From a checkpoint of a small mixture-of-experts model trained on Wikipedia.
Size: 8 layers, vocabulary 8192, 25.6M parameters.
Below are experts of layer 5 (counted from 0) of a mixture-of-experts language model. Rows are named router (the router's row for the expert) and show model dimensions 0-223. Each number is 500 + 40 x the weight over its row's rms, rounded and kept within 0 to 999. Numbers have three digits each.
After each expert's rows: a language model's description of what the expert responds to. This comes from a sample of Wikipedia text that the model never trained on.

# expert 57
router:478477518519500523565498494584492426481423514407476482546452570495582489590430541520477473493543573478566517519426415526550477487463455432502500526416455479435526460485548557461512405551525537485450469532533486512488537512535495427536511507572472480536536464508548495400466488412482563469472497491470491485481548505520538444518498480504509508441544470553513536500458525469448529523527452524452555547469529477492475479488502492432514516435557482479505534464511503529529476525509531463511518410453468504504542447500515491531496468437535542495444513449572516522481467468492413506532527528466463519540510532566447507527507569526472475508553495567559450465501433496502533544577
Opening quotation marks before quoted phrases or titles, currency signs like £ and $, and single capital letters beginning names or abbreviations.

# expert 34
router:473539495513509506474515470555568504485472471487470460468512464540448491562524419460537497453522462497550456472517566452484456533471487515558527514498518444543462556512536538499404383479493519544485465543532446381550491466508481521481534521420482561580427467441519580518571567566524509454437521495544502458438525548517460443518459516412531464516503471554525453517535564512515535437508515534493494516483507517522484468503519524495527548479467470494532534544489469462507460600443486530582565485422482530564476464528510459496528511468509489530478472407515419503564471509541539500510529457455549542503534511550520424459531508536571508519464531491492528435476495543473495457502
Commas closing a phrase or grouping digits, plus linking verbs and conjunctions such as is, was, which, but.

# expert 25
router:505411468542551449440462517460527467596470540562550526468509523502581460517484434477537513448567436483526445519479541482499508561460459487491524565410467468569547448460460479498491500455492516456544548511442552447507512544501559552527526545453485450529527525525462492532491528503501503449442591488495495476511531485413453472521427518424537587458518498494575517560508558492500475502490472519488528570478535583491545566432490547514497529530413515433508553464540480543536436518463527435487508468488466561453414514581485541510505466514498557501509509476510504481508480540552565520457524506496477504411442472519526508440469528485472495487537487460488467472436438477511487505475
Words starting compound place names like North, South, New, West, Red, plus word-initial pieces like f, cl, p.

# expert 8
router:595500527529513505487569514516504522500515489495434518499432482480492509519498504489547502431539426431489538495508471531511536578527533555499483554570463598479453584366497433471488513509444544558536515532450567499507566460488491504506553523499472512419502513505429489492500489460463431433523422540541541470504491569454512422433450500490553486478462536488545430609472437475511564492460476508479493519542532485532545485525470463458510455512527434497486519461526471518474541481453544506496446493497480524499482526472455438552556471523467533525472459492536519492544554474508482552536503560516514421534495491491499483542525530490562495442434505559473577603534534523529478448519
Equals signs closing or opening section headings like ==Results== or ===2010 census===, plus heading words such as See also, History.

# expert 16
router:546469493509500515476479557423543452483552505439417421480486520496503475558503479461465516550458575453483483443537483508491583546484495458536490491425467474555491516493502539483540486546464479476579500443508522543506495448513395452481496450491521438521488445535478473472562558457560481470526461476510521468508572449533488460507479460412559524513561477531444590392464523473479422502482478509547582555553512472461547579513486551488501513453501447542469466519511453519533551477466522494540534489546456493549480578552560497477455473453499478503414397535517535518475536477486500524506448503522477471484482508504561577465529478490517474460510433495556579540448505513489495503534
Number tokens in years, dates, coordinates and measurements, plus century words, such as 18 in 1883, 13th century, 185.

# expert 54
router:482521565484541546471522482539494407447523550511471485576510551540438455486493499499516488484480445465522493477465570534513539486515483517436450616486436453474536551443568487452473452528439474413521474514501590453510530485477479551511533589467536439494446538514531457632490512532425563543506459536432464464502470463503522461563547477514515421436537526531515515456533445460452518547543450482507528468505486531513460463532463504472454460502468474447476543533528500521554434538471456503461522491565450457491474484491546545539492510530485434552489485598499496461542546479524521483426489443480573528475454437509490442466488523521536532511507505547526510537477491504467540560470
Pipe characters that close a table cell or row, often after a name, number, or rating, before a line break.

# expert 11
router:486402522535449457390536486559444504516509507486443496533526500525489506531485516513447544540483493520477448495514476484450485512416561520456491512469584490495521561515520473451481486496470500500490515409495448466450527520480509561558439529498565558501421507540430470418516543599486566560513510487476490409507473495431450517493477438467482562474496515520506396435526459518529486546519558482393499506457445483471532517499558463443481523536529448528440436462506515449597556486491532446547528509495483468500501421510548517463491497490405466500577543509493514466456508489467543529510538533492489477507430554528526502489505478503462510472476484523432551430467496535465451462476
Inner word pieces like r, ll, ld, fl (Modern, repelled, Butterfly), plus sentence-initial The, It, In after breaks.

# expert 32
router:472501548565463570523562510500524539555477588508525448558454496467501559512466475435555518495478522515515531535550515528581364553478501508497525446454503481479523477468545463523438481556442542404483453536503526515539487518524428469447476485518500496432484492520502491549492449494482455506524537480542510512576549529508451551477515534521463548532557505463520540506549475566509458537551503464550487520524509494522486464521515410540434494434422438555547564403478561507496451488475543462474482518551473484396492513436511510526492518486462554521424494490511502541530497576549561505481598465522571520525480511494543520474587482488472518536484484449466519489464516549446482544525
Prepositions after a noun, above all of in institution names (Board of, Council of), also for, in, from, against.

# expert 23
router:477453480450527533526537521535443508509420482533500521530472526500495477490552506543419484468535528545531516544549513511451493525476479428467481474523505499475488535468424470448495531531527486514508450549587484454536549520422535474513465493483496541549481513437498454517520539495568537463464465508419581549455522503483512490500482489509567495541506403434508549472449463495580604507473524517496494524592478509476416487522566482432495470548575450531501520516452453504514558432506473504480516424530514462441511502497509534483431495468478530478407445553528485521550475505524548462503546546448520504433497469497557564541440525506522411510382564508534521537464434494457462546489
Word-final suffixes, mostly plural s, also es, ies, ers, ds, ing, d, as in statements, ligands, eyes, limiting.

# expert 62
router:418480452530486501519486543486511466464473507569470556459557521480447517511541564565580474550513521479592554551511505410508533522471502560500501477440505479546564523473556531539532452462507576563417490478517479458453434508564487477506518602455546501570505476482508472527472491577497489441487498523531447541515490469538501537530501509500512466452554523451525494428490470499468458534548507520552529519534465474616541469460508479562485485487561428518523521497479469519509504561433421520576388475540445489461547526492583514494489536474513518554490450546460456489503520453474570476507518475515489419484499508525505446454435543536534545454513515509511548507482451451555479484540
Single line breaks ending table rows after a pipe, or ending quoted lines and list items before the next row.

# expert 15
router:429568525588482506483516573482432480475555543485555475476460477539473482612543543456460538517480505480493498486476590518557523499428490459554479495460590450508539509513446497451482468517545547417502485491487447487462495464445518509482556520538501504518464528531482510503526406541495478427502462471483473485547533488457505472442520491519479417509543542571502564493519474485542480455522472489494509552545550414549473527555530579536542414454524520468484526470540478483527486476485503520487483504561468443501511489558537465543445543472515481591492515517461553507447516565420521470525499472494488494477506428469456506418497492559580484484527539486525584494437556565442511430464
Cardinal numbers as words or digits, mostly one to thirteen, in prose counts and table cells, e.g. six minutes, two-story, | 24 |.

# expert 17
router:486525499518488420493476502530519464415547493483517407499494499608503539458522504521462562503564453509484498522518450454462488467478490475513537522540450533480579481470456540481506505512524518534509520532496419519458507522507492520531612550409518460435542488490470465547536534441469535456477530509562431486448561502546451486529553456520413445517492437474497487560516502532552498453513514511509451550514485441482545518501565493502514532531552443519518437535440577476468553499477580512459480539514462509513485525559467444578485439498505458493574490395537481491492497405513481496400488481448464480512438497488531503464470507554539473469414556485461495447497521566553487534536
Ordinals first, second, third after the, plus opening fragments of nouns (h-obbies, rep-utation), often in award and chart tables.

# expert 49
router:462472534499522557499521554573507440541469493540542514586485466510571425522449552514543471575536487509530475486513525414496480543564508559500533476485507482517465477485512539463550463457491510482463487485524513496466474493547454475568471465467447425518460472471516468500544606514568551518475502508498511536451549509538460544514478515489537487436491539546559455509493529464491552537560530480557568441504516477545512437527490524585518407463581457534570506571516483524503467513489550533522512438463476487493498488524567503561375583534476454496510587479489550409500547480524530446480491474487524564521450492581427479476528521561517470482497459532524462501462455513455508441488
Closing parentheses and brackets ending dates, abbreviations or units, plus closing quotation marks after titles in tables.

# expert 21
router:503456505528550542398436593492571487494468534526479532544528520476495563475476487491402463535494501476609533514477494537549530483477534458545497528422485479493498562423463488480442560404519487498486543423512562535469482447481533480502580530544467426479492428466529564478485469488524545501522448431528531525496536466478391491476527547572514511517553486510484525505511508533448482549526459520490487522535455526546501448545567531505533509504520475512479484490510520596425443493496531531502530513514449514534544454510537465488465461467520490506501483520445431490450554589481439527537480495544541535528481483482474537434509532548512494530498470400425527535435525548469555466445
Units and figures after a number, such as %, km, miles, ft, million, and trailing digits like 000 in tables and statistics.

# expert 63
router:572526557519422567525524488542490488510480482484398483496588507564439479540543541517534458471482505528478528514547470498560451442498456484511498504547461506528493548532552490450532510492509435545566471430540556550510529581556560530495504499492494502508529545490514438555472482499488541511496475462485498534534551571539502492519488504507472467544490488403501519474454519457490507503498491577525535510458501469482455447480384499498425440546499489452495535531557473422440537522444471539468547499486418549518524500514484559452561520494535486545420495431529429458507547556462444516520524519519451480523575584477491477507492558571563532453466454430450488539584520525495479546496
Middle stem pieces of longer Latinate words, followed by -ed, -ion or -ment, e.g. impasse, describes, enmity, reassigned, decrease.

# expert 19
router:440463600512475477503422464505520479489577510516465526392535532529477530552419534556455459550483453536543474527535471487515533471494527432519492471525523422481558524467525544503476517470510510488512518484549554549558450543550532467497512559461462566563532401510543498475484520530513487521547533532535525421522500558482472426489427441430524500421472538509517495475552425423445552535496492515537495452496550412510465514512570516511488515539431531545498482460484559518493492518546533445523469468431519553496498543534446596492489560540487536510477556431535541477503516592530512521533508489500566484498560476481525547469526538457420487489528457522529529536510441468481481529488
Opening parentheses after names or titles introducing dates or glosses, plus single capital letters and degree or prime symbols in coordinates.

# expert 9
router:580500493405524449577505491518539493556445508492524460427490458460453537513520555407498475515515466474470501464543474489451519411500509512531497453519454491517500557548497469541548474544465452494439499436478449383470598466498474507526512511490482519569488483406438559524512558559563507576517540426515510458502381488545495496488457523476472484487552528546520480461502521451502522441557541494500474494473566514465462479478529453461522518450461472531434464499558511492462495541486487576512472522467467536510510455521474470523529501536463509525505519514538496455501465610492496493506453454499430542493515518531468484465483624526544475540426508450505522446487495547496584550513
Words opening a new clause after a comma or period, such as that, which, who, but, this, also, when, where.

# expert 3
router:547434502580606470504563476551457509556539490513558490562500492468487496442480445544524499551484495479580403504503481507455473528456495505503459515452507468531515541471466539483406536609542513496502473497554574469508519508546441485503557515460479512491471488470498495500528566586526499454550487544499521521485548473495431458559535550462468531527473488504525514509472522504572492421507513504582466507470486521496571498487369547474544562476509484543583469540453558529484516502473569502503514522499494446476547463517493493505519555416535546575510564487495474486414529516557513416490544493468575461538525502504553497492525491570479511534480484507596477545526567467467491496504
Opening pieces of words and names, especially Pro/pro, De, ca, te, plus slashes, dashes and opening brackets, e.g. Promulgated, not-for-profit, J/(mol.

# expert 2
router:535495457432479552482491547560556472526530499490547478494500558527618491452465522510469503513522499494502473527558519486443567473541491561428548525570486549470472520572504449465488525487524593583483467538499474501500435511559481529518519507435453551550515495479465473463490452500564502514526425484531458474589485493517540532508500513431512507507516451462560493523488431570443575492522472480521537576409515491565491517499490434503531445462513541499471537536454543501493528514460437504516495533531496522485417496552547465506477587393448503434468539450526535462502537522504428496460476449489406505479519517495498497486546478474552506505579473453467484440586466560476539519468
Short word-initial pieces in running prose, often after a or the, such as an, en (enzyme), de (deck), al, can.

# expert 56
router:504475553502443516463480527457507506501381433491471504470451481479480432536501489538521558472519518416447498565497495495441496479490546476543511451566540520535533481481507483499455471519514435558464546555479517572532473485524514495487449507467451555502528515508528495478543416502467565539496549533523494487556504521503500509519510486485485500487540552567464511524489525546476513475535545480510537499484501514504467553507505429499457560490505521571485555555474526517449547536473388561489461464541510452564503559638495574491453523461415522499467601515523546505443554530457518520488541505467572425517425520438579465469499577540550505522504444526460453540521535526544487403516
Capitalized opening pieces of proper names after a comma, of or in, such as Ad (Adelaide), Dh (Dhaka), Par, Mar.

# expert 38
router:521507529528500492446417468509516471535453476558482490504572498445561494559503501542556497583557542479496453484505500434534504537521492448521504545390448482481497594459457500527486506534550511546545490525529593493524559463523490554534473520550517492493423499483422549526457455540553537448443530546540507451444456510557568470504507499523481510542545488509496499488553558449453530520550521435534504563503488457559501433488503460493497486546505541498480495529580499556491537483459466502535477490429551544472550511493522455502523514461536442526552590452472529478497512557504577557497546495457501443509476428571548475497501446480512450481594525470558416567533498501549538467549
Hyphens, parentheses, braces, underscores, backslashes and signs inside chemical names, CAS numbers, LaTeX math and code.

# expert 33
router:498536461474520452484583444507505490521482533499524521560514506552512600478489485447541513498544479410449531507563467531599474540528516475518583433549477519453600476512531518550485515514457460422441520529468541485477434428551451507533485484536539549425470562518478486404455531497519477521476550516442502507551526460507468480524509563520509507500526511448505527466461487496485486571551556538513501480444575477507501419461501472521488443453441416485499449455463442479490471504542526497465479565569466461455484534438507583561505465453508516464478489472521484541504582518459512495446508402489484462493537473500468499560456525494486450496490456437515584450440469462474482514467
Prepositions and time connectives, mostly in, plus on, from, after, during, under, between, often opening a phrase like late in the season.

# expert 30
router:512595476416487469495472464425563506478551501475407527520478533547497493486494496588575461539505511538450548482501455486474478583444523485478497474501526564458546526469487452473473404546511541512487484488447493475516441473450539498533541535528536540605516504510558446567483492462552478515479503518461575470528471502499470562495526519501453448432473419551489518479565499543520492552479533427513554585477474555453511535430525530461474504420547518485456469454490519452454500509501523522510554506448530547531516447469551590547537513562543503484440462513526482540527569494521523469484539447551526441504534474456475475466563511504591519513526560539523478549481471536559497533461
Colons after labels in infoboxes and lists, such as "Died:", "Elevation:", "Director:", plus table pipes, semicolons and month names in dates.

# expert 44
router:399495474512509487524502459528565448519461511532456510534499520573524497529567481501481565509469465535493431437494524538546430536492503523442476546411545539492486556541526512497505496436597513493581494534476488402533513525555489481460524571431555511514477471484579486460491446480491514480505447520400502465484570473519488473485519535563497523453518579504461485472450570531467461505496507500545568570505537500469485484551537499452448533476537526493460548531485517508474519485530468513521496524470516427446584508518477469495527526393502451456474520453510533466443493501412503519452514466522470534518577488437492524454528477492522479476388507465435439575493498477506475553589
Pipes, semicolons and small numbers or dashes in sports statistics tables, such as goals and appearance columns in career records.

# expert 61
router:549514507507521598488471489505519465476562534527464517462426484552465439538485448464561459519529418482560500515451554420449477526487505517499513540460568522522547581544521537478497483509457500442499508488475508454496506452490516522466474493514581523474501498476527470491413473445495479553467516556470491440511517498479562510495553603517518476421470559487516480521450456536498500532526498496445536576477510552470485487524520512553510531490480512402485447489510511434449489502501548531464503437430485508589526490561515474481473537439607512520369449447541488531584498496547532520474456497449502563484471527502543455503503600470497559501541521515488474429501485592511517467562
Commas after places or clauses before and, which, Illinois, plus table pipes and dashes separating fields in lists.